config.yaml
num_hidden_layers: 12
hidden_size: 256
n_experts: 32
experts_per_token: 2
d_expert: 160
d_shared_expert: 256
hidden_act: "swiglu"
moe_layers: [1, 2, 3, 4, 5, 6, 7, 8, 9, 10, 11]
n_empty_slots: 16
router_score: "softmax"
normalize_top_k: false
routed_scale: 5.93
balance_loss: 0.0131
balance_bias: false
shared_expert_gate: true
init_std_router: 0.00756
lr_router: 0.000419
vocab_size: 32768
norm: "rmsnorm"
norm_eps: 1e-05
tie_word_embeddings: true
optimizer: "muon_variant"
learning_rate: 0.00905
beta1: 0.93
max_grad_norm: 2.0
batch_tokens: [32768, 65536]
max_seq_len: 512
train_tokens: 344900000
max_steps: 7369
dataset: "wikipedia_en"
Below are experts of layer 5 (counted from 0) of a mixture-of-experts language model. Rows are named router (the router's row for the expert), down (a neuron's output weights, with its number) and show model dimensions 0-255. Each number is 128 + 32 x the weight over its row's rms, rounded and kept within 0 to 255. Numbers have three digits each.
After each expert's rows: a language model's description of what the expert responds to. This comes from a sample of Wikipedia text that the model never trained on.

# expert 3
router:109101114123191111107176152184086109074098163144092138100103139080139148163145099102135123159132103161146122141169112139098127145129107162093149148155105106088095127131186140062070101065098117161161122134117095097109165148168090185105112117105177102112116055143127085130103165201148090104133113128101159146119067125152103153168127163147175132097136135118111200121138131117202094144062103167135101125055139156144086156168112130101178120057173163168135069182100114079145137126182141129092146144140099177172106155138139085114096138151144098154111098101120101112079101110174087093089083113126129186129134193130123091132114175127098075104142134174172115113070081115077120154104109087112095087104098144087129179184099099065142076130101129166131132177104120111178183147174128
down3:111139093140118084177123060106135114163079158176152132077090057178102166112159132115099165117084104127117173162064106125146084167143095125145143171153110168120109133179139128147160173096108145077114106094118114088095181136083145089064084105095116089126184155109112134097140115121078103100097182118119122136008126144141128137080154117102150108170140116159153137129163153139209116122166104111124149182177152135071128125141069125161192109097133041132163117075122142113162148154172085122189083094081092163104125144118156099112140149088100130113127104160097080103097081094102144106127114127188104117114145163126188128129124068126135105089137086146138158095079158115071140122209160153091128158154070168151129159117126089082098145102158163143164120173119123094109133125100149
It responds to: Word-internal pieces of Latinate, scientific or medical words, mostly biology and chemistry text, like append-ect-omy, hist-am-ines, vit-amin, Mod-er-ately.

# expert 5
router:163109119133111109104169175193105100116117100175104103162126130157146195199096182108058136139080096142148139107158076112179144093117141106092170098157115158126122161121155090103122091106085066100111126124125104120160119137135084151097135117084094184126126045130166151113171053139168114132180109086108127044154087092149116143153157150172179148151177193124098145131116127136105118152127147159117118131084107194143094059108095116137181082124124190124183148131062059108128122114136114138088111151115066148147087154107166165111114143192111130159151117100097078115093126109096114139166117091126138099082099132180130107110173112088099090093105181167154166113090173084118161164155157122124099097163114121068161130132088162086129083157076063152128134137117082112139112153119172
down0:107126111084103088149106144117051174122149181173155159161111121194111076145116132142113148144175152163136122156172140098114113150114160105176114148112082141085110112213121112079180150146175175088162105131177131116152083074170088118153043149135157151163093140086134156139149111136133163173089175101125101068142165138184123136111139121108094157158118129113138089114072142180085129116148126138080109124145111115117170079146106173136153122084127199187065112098099115086188107118095181181211168133119120155145099135095071097081160162129114199066144158135134140101143109146131157111109155101126105158140137170166125215094107121127099163123112118132107086087072088153147141143122143093119162173135119129093158142176096154132088143125194089137172103093136198133156114149103130
It responds to: Short word pieces inside foreign or rare names and words after a capital initial, such as N-ig-dy, Tokor-oz-awa, am-ab-ilis.

# expert 30
router:106134171132149064084098128101154148080122088139122163154105159159187146158144121174113137126104086143129165137188108143103131124138116127130133087184125154085127112121171165083123068081138120075125200131201100110091122155137065155141119114111176106094134125186171167105131077086152155135156089132058167119089134145112137120166195164169162179190147128144117120122165112081143096096088140171142109124070182095135153122133145104119073140123142125112084120165103132074082124153215166168087062175095077157147109182110136153138157110159154135160167164135122128125110104194239107150135147111164093149131119155155062108159148138092065092089133114152088136136082087087125154120087134123142112149148080144079140159103116087122162097110117114148127125144091119103175166131187153
down3:143146090087187114102124130163062138106122100163050150117095152119137121140139107180164136198153123104118101120084114134166095106131106114115104113153129090127161147119164152085167131083136129137089127166103099144133174193148102098147147112107078131112105095166115152052110098145192079193149093128165099154106219077102140107124133118077100109067100135124086109092169100106118089139128157113117107167117125124146122163119163151125119073095129113185186130089053148223043144123147178177138099082119137127107082107103142144099157155164163141135135095115103140152121148109131084107145132075127123179054102152080167144147101147108104081120141152120137115101142079137143145119118130083093205107152121050131149113107136181112152149204147153136097130104122182083119175135112053
It responds to: Word pieces inside non-English, especially Spanish, Slavic or Arabic, names of clubs, places and people, like Potosí, Barjiji, Ségué-la, Château.

# expert 23
router:099109096064100133099169117104102191173114128178148153118106153145099112115111136125146108093128081171143160083118062108157103088174141164155189131102073111108138128090186100125137153081151110144162085156140099149154194154092088195111155096138162089075120110167099085174146156153119167094095154152092114142101115116093089105158054162083114106156070139106166191182124063144105106173144125103121072094101142123097103209150133163090114165074154137123119120156129136147090059108133108122100144126093103172154152165149083118105132156122115105091101175148155096129141125090089101121089102149099114089217131133131185095079141069191183100141171092091107138116127168126134086109114127131114172157148163133119190118064104097146134141127115147170156108130099135105192168094146095
down4:146115144120163143075117100148125116065103088197149159173143101129148089148112167145105117108132176141129212125155114110129126132119100133069151035131097096153113040077121120158064149068121099123124089114151171147123181170172117071149125184139139196091106087120081174140092172156081132152129154122090068090115075073129155173150095126139149148131116132134123175107065188099154140196132156127139080116084120115112125124190136130115135101101170080095104073089108129154106122114148073081128118180228139129112135131128185115181148146176142119100167122141133117158107103126119139061093098125145162098141110106101120160068099133119147096078071176101176162135123136141127151104111080119130140143161135125140120049102104129088141129181151145155181116125108120146153164149089142
It responds to: The word to, especially the infinitive marker after trying, unable or order, plus modals would, can, could, will.

# expert 1
router:158147144107102124112130081148105163112124073115172121099169090124093088136077124118111168153123123115127165148109111108127125139128150164200092183126143103087170162142122123100103166158108147174129175126122141154090126098171138078115091193162136083110114118137142159146133113113152208111085084123101140117141117156173165121124134130117135072119126124067192063134155139105117116111115167178160152119163109153145135121166169186091130111158073143101149136110119095102079208082105098077121094060132094112048202142157157087129082134094114137103139099178182150157205139177113151122177102138142181139131104138146095174126060133138148154149198106079185117157132115187148161141141179143091160153100181105208190126132149151172087155180101106099085136116106082137119098126131165
down4:113118147105160139212108113148166089111109057109096095150155127140141105183101128110149136110048077149210064143114101165113178171135129140107142081116170098105132096156153165122121149104135132095116158115159145134122115148164136121193095140112123143144178077125117137135127121164120132151142161105134064099118092126143077129173136141058112149131167166163145150113126075154156125063176147096091143090118105128107077157060187111156166159089202112139102237108112178138073143106110125110160104164110152062175107143132181151150092156099127181166168055202144112112077098099144124133137147166161113128166101106061075134126148143202197111127150161157128127137149123169105125131096116062118105164075136097123095146107164169143132124130117138100120125154131187104133109126109112
It responds to: Commas and conjunctions like and, or, but, & between list items, places and clauses, e.g. Berlin, Germany; Somerset and.

# expert 14
router:120108092162137082144129128141161169187122170118062143099101114092100119073093123102162115099180128150105142123103124204139142115110112130122135176110118170136155186089115115181150153110102100138116087131156109136104135092111139150155159122106131154115122091158152150144176176127147095142133180096138127163122072115114104122129109111090170137164084137143186163152136103138087152104138117080104082146179177101125175077097167165110121148157118145164124157112190130155112183164080098059099163114122185152152170103157087069109129137118097142087226121180070139115149137110148106122159098165127079114150089070076192094076125092164143179138097092168126083151119067152140155077092060132154152116127133135166084119125139090157183060143112070198155175146136138175188098149117095
down4:141156159100135117147093086103123072096068066121134196152162086094158146130096152127149089172111161101146119119155110131138140143184114088125090139164101059146097125123115114156100078134130205163135188160139158180131094115069125127105085156096078078117098160128138109155077160171165132067166183129113094097066169138103132170119119131122157099079118074145117114149064152135124098058147078105158114121067106144113123169111153190197122125126111089091115114158112148118150088132125127177208111154117116124081085177107137188123190133187069094098187152159134152125118106092172141116140140145119148098157101134103153125093148157174068133149161119113121112110122108096161184107146101120141192178140170114117100159116158075095098120116105132100117089085173105119175125049131099
It responds to: Main verbs in past tense or -ing form after was, he or also in narrative prose, such as made, played, inflicted, placing.

# expert 18
router:134117074142107168089161182164195133111064198166174157098063120117108079139083124075150101154159162132137197099161150077129099183146146105070136103182119100119071086135068117119113077153165123137134113108095119078142160106158147163108124130150157140191182061125130149079081155140100084087098083172160123193174140106133093134109152114173145124134102143097137133190156162107132131120180138113099074099090074124083122135106123159105159120178117128083145098155132086139127102136132154121134185163162115086105118130125160132154135158128141128123070147123196142100164119142071187144061089154107168144089094144097072104117076107088142064105124160128118121090124116142146066103175085130131137064108106121126111127195142171163133064101107143141145091146180135134092135123135096
down0:124078142113155120095100122119081123142184119142140080218144094168127105115142100161161122124115135168118132144103152057075117148091166099109122138154132111127067126142146174142109178172111167159182153162109170109145169141131120124134078106125103132177132156136076146177154177093125156108086133142176159082169077072156162172056119105095123096088159096162133125120142142092075147114089137175092142128065101078114073144116179129210062110138100151133094149136123180144108088095100151146090119132152171125133115131192133123092137134185149157077074128082166126164132169153133101113103133096122075159141133157138169125107127124161154193104153100128158106149084115155132135074141181107127134222147128063140134131062105139086121141167163094202105145097123059116154113177124088
It responds to: Possessive 's and pronouns his, her, their, its, plus the, before the possessed noun in biographies, like blacksmith's hammer, his role.

# expert 24
router:146128109133160094192149162134127084130102155122144088179135135130106143139145087082143129122120101064137089143137075110163129105113161110095141170170161108103120137154114095092156146084099141125087080129107091154189083138104133147090149146106139126119140190119157094143131165182188083118080063071184116134112167068185079093124116083116120108151196167138109186103082126102093096090167154123146146172117097165135121152135194068187164078136087169107111091162091136060066133159103054172161153168145155116122121095140121161142065115154138119101119075084106071139090077129085086119048129174118150114129113162134167127100118090138148116112119173148105145093128116090068149154125109134180083105133153117114147107127108152155160110122111149136135055187175097122106060167122137
down3:137123185176154114083125124115060162165157149107099069170158139120155150098104137152074098098165124107125138071149177121137155151180115128092153109130117137134119173185168139158133112140105161126185127143144146078124169112120095122058145124142068116147084089133157152139086115137128071136096173099156144111206070212100131118106088122150136103103100130060148143071131141119118154160111159126117131162108177161135131159118091166173157131160170134119102127137125111155097176119112136135141140115114119101120065135148192166127124086116115047117146110113118116156175154159081198124122175177089139138112105107088151155145079148047024162172179086080149114110086099127127132081119070111158090073112117095115157139124165098135121119121119093103161152078038120126077178104103157
It responds to: Units and quantity words after numbers, like m, km, mi, million, %, plus architecture words in building descriptions like mullioned, frieze.

# expert 17
router:144198141144179139091131156119082081149086125149179089165093072122146085126164117076194148151132097132135088101126117129152174123114123134081182125184160129118174127132058138111158158075107094075144162144117096128173142097095171177100097117118104091122173166106104122097170172162108091165157174084121149099171177156170131177120159069176185094112156110138100094193116138130142164113169143086155123119091145123124155077113131128122139085097098098084170161139097148172104127161104110118184173143118101142116173128114111184086156144161137163123112160160193146082109141176128091169168144079132106101108145162157112095108140109111089165140087089138067176084121151125145102186139101082185139091080096139095179104079083186070117126130106141081153090183123120134087157148113132
down1:089131082136081104152144114053088171135136101128129115168129196094065061126092153141144130117126062099099183131142092160098155130132152141187090135166199142149155158110142128153140137122100130195071139184157100152093115124154134117125106118101128160085131111111166099079130125180106101107182129089112146141179122120068119072160127147086143138145142056119116148108205141100181094160085127114116124135090164101076124154093161085138117169091093128071185107109138193144107131120114116170131040153103096167102122182101164102111083142089148134155137177145084114151100099123122118128151154151110112153120198158143140128128184096154140125103151094078099098105139089209126079088114108158122130134189154085078112154117116080186204144137075114114145171181108115115093114144105116
It responds to: Year numbers like 2007 or 1991, plus related time words such as War in Second World War, century and September.

# expert 31
router:128087161174123137099138156111137136158094161170117098174104142128115104155153103106158112090108087144086125106137127198129164102146187080113084104135140080104115112142086171134198080118124072088110105130084171082137060174139185117097114104158095152148150114120147124100103119140061088096116101137096126179149128122164081129134117100102134102163139138108129142139085164067108163114161114108181064116090133140075117123098164133081177115178176124147182126139100167194167109129149119085167175171137144121105119121138099124148129151145130149119144143168174074195137110072096137080125085096133170182099135084087174131064170146138182067121157075156073176081154170182140093127161109107144157120129101171111122111137169085181095131062087098090088114161168121106126071159122079
down4:158152161190165142114043117066167117171176129154180150110142122105151192126095155100122125133133133096134115121144174139155080103134136159074124106112078079123117096146137116151149091105089082136108120098118145169132094089211135182171086119150081132065112073143110103119110057132120141113082144132108105159139142127118123094052112181148133133130073159188132142079094148120127123086109116093106134144165116146154041115155120097127167146163073111149056149097097112106074131155177140198152158114090158185101124119108108135132133109100160144116113130132155171168185098111090124095137156159095133173114131077112105153123138102109145040054152165093106163098091132127089175148107134173148104120134136085125039193084179122110155118111135157180155098119112173148129123074102141
It responds to: Ordinal and ranking adjectives after the, his or possessive, such as first, third, final, last, own, largest.

# expert 26
router:093160084125171104128167127096085123132175152139138130102167077130129135169165150171136113121099093111089107156102169101169148087081162093107149103158189123170089117189082149096080092165106162136097160163123159138150117186126126108106062092123109127151171170127155093097098098161068108149183167056115122092128145106137103102129111102128175156106173174142107093069174090116183150122151132077139145145138093069072157105153102095161142138089064100092114118156128156195127083122061176155154107130138189114106110105079094190178173189121196093132104164070116106115100123152133121144158145118185127137104182155065155164158194125099135134135109181088116140109122152107159117128137090109069084138125113166115088095110117114075088164176106074139160118140118139124139170140139099
down1:116074180170119102190120162114193115129111144136072150174098149159157101122093216124120093111130126143137125141165116190171120139147143127145161164137153123121127092160107162119191164113106099164142097137105143117099153167169052151139135089129159087133127110150155195138099137105060158166161156091056091180104120112123100170163183112111098169120128161139207126160169157123067196118089088187123126152143150115076146125142121075137187095120121112091152185112118087116106144152148113099157121117101122164109106050183143168093148096161136148189147123131102168163119096111073143161089084172161104101143061120102094090128099159096137097172129166137131190183169100119109129114154094125169114128108133117130127093080097098153062152093058117100119167147160124143092109130143178
It responds to: Small numbers in table cells, scores and counts, such as 1 in 1–0, 3 in 3:29, 12 yards.

# expert 9
router:096179081065157126083129140095094115120175133144098153095077136135178101183142146122161162148163079079099070150146146088133176104100097111110102133197135156152091140148082085065077089087115109096137175178090110148151118160161162084086116126146043077156112153152146055064099095167132082172147137102171097103163176137166082129096126119085191168079159115091117144125128106145151148084166123078066168154129141118095139117154121145120168096113083078066113104097128140179120087107067083157144148119114197138113144132124143169151145150143186094139128185081134112124132081145142156153123092181128101169118151159100184124146121070108117148112137103142095165079110144160132118137112128118117125118086190177108128145086152089126114129131148134099129112180114106124124146173097051
down4:157123147062117058183137141122117149129162140184118088193169144118144066100093129117130164088135099112217078092163151143123069084168086128154153140125079129120178097156127144148155140141115137113085118139130053123078142127116108121068086108160125156170127147165151108164105049152156171119144146129122139090108088109142115128120098136113158139118105135108126145155134121050150164097183208086136121144139115118118128120047118128111116145150152244105137194138129156128122107135123117101159123158139136088182139138187164054120094120121143130127139194103125126110112142089117078077149121173064198111111126073113108104119128090155153096144050161155181160120078149126163147137136140099058143113117152130158126111113135145068107153214147127074110144130121137139112138158100183
It responds to: Numerals and number words giving counts, dates or table values, like over 50 years, five to ten years, 23 rebounds.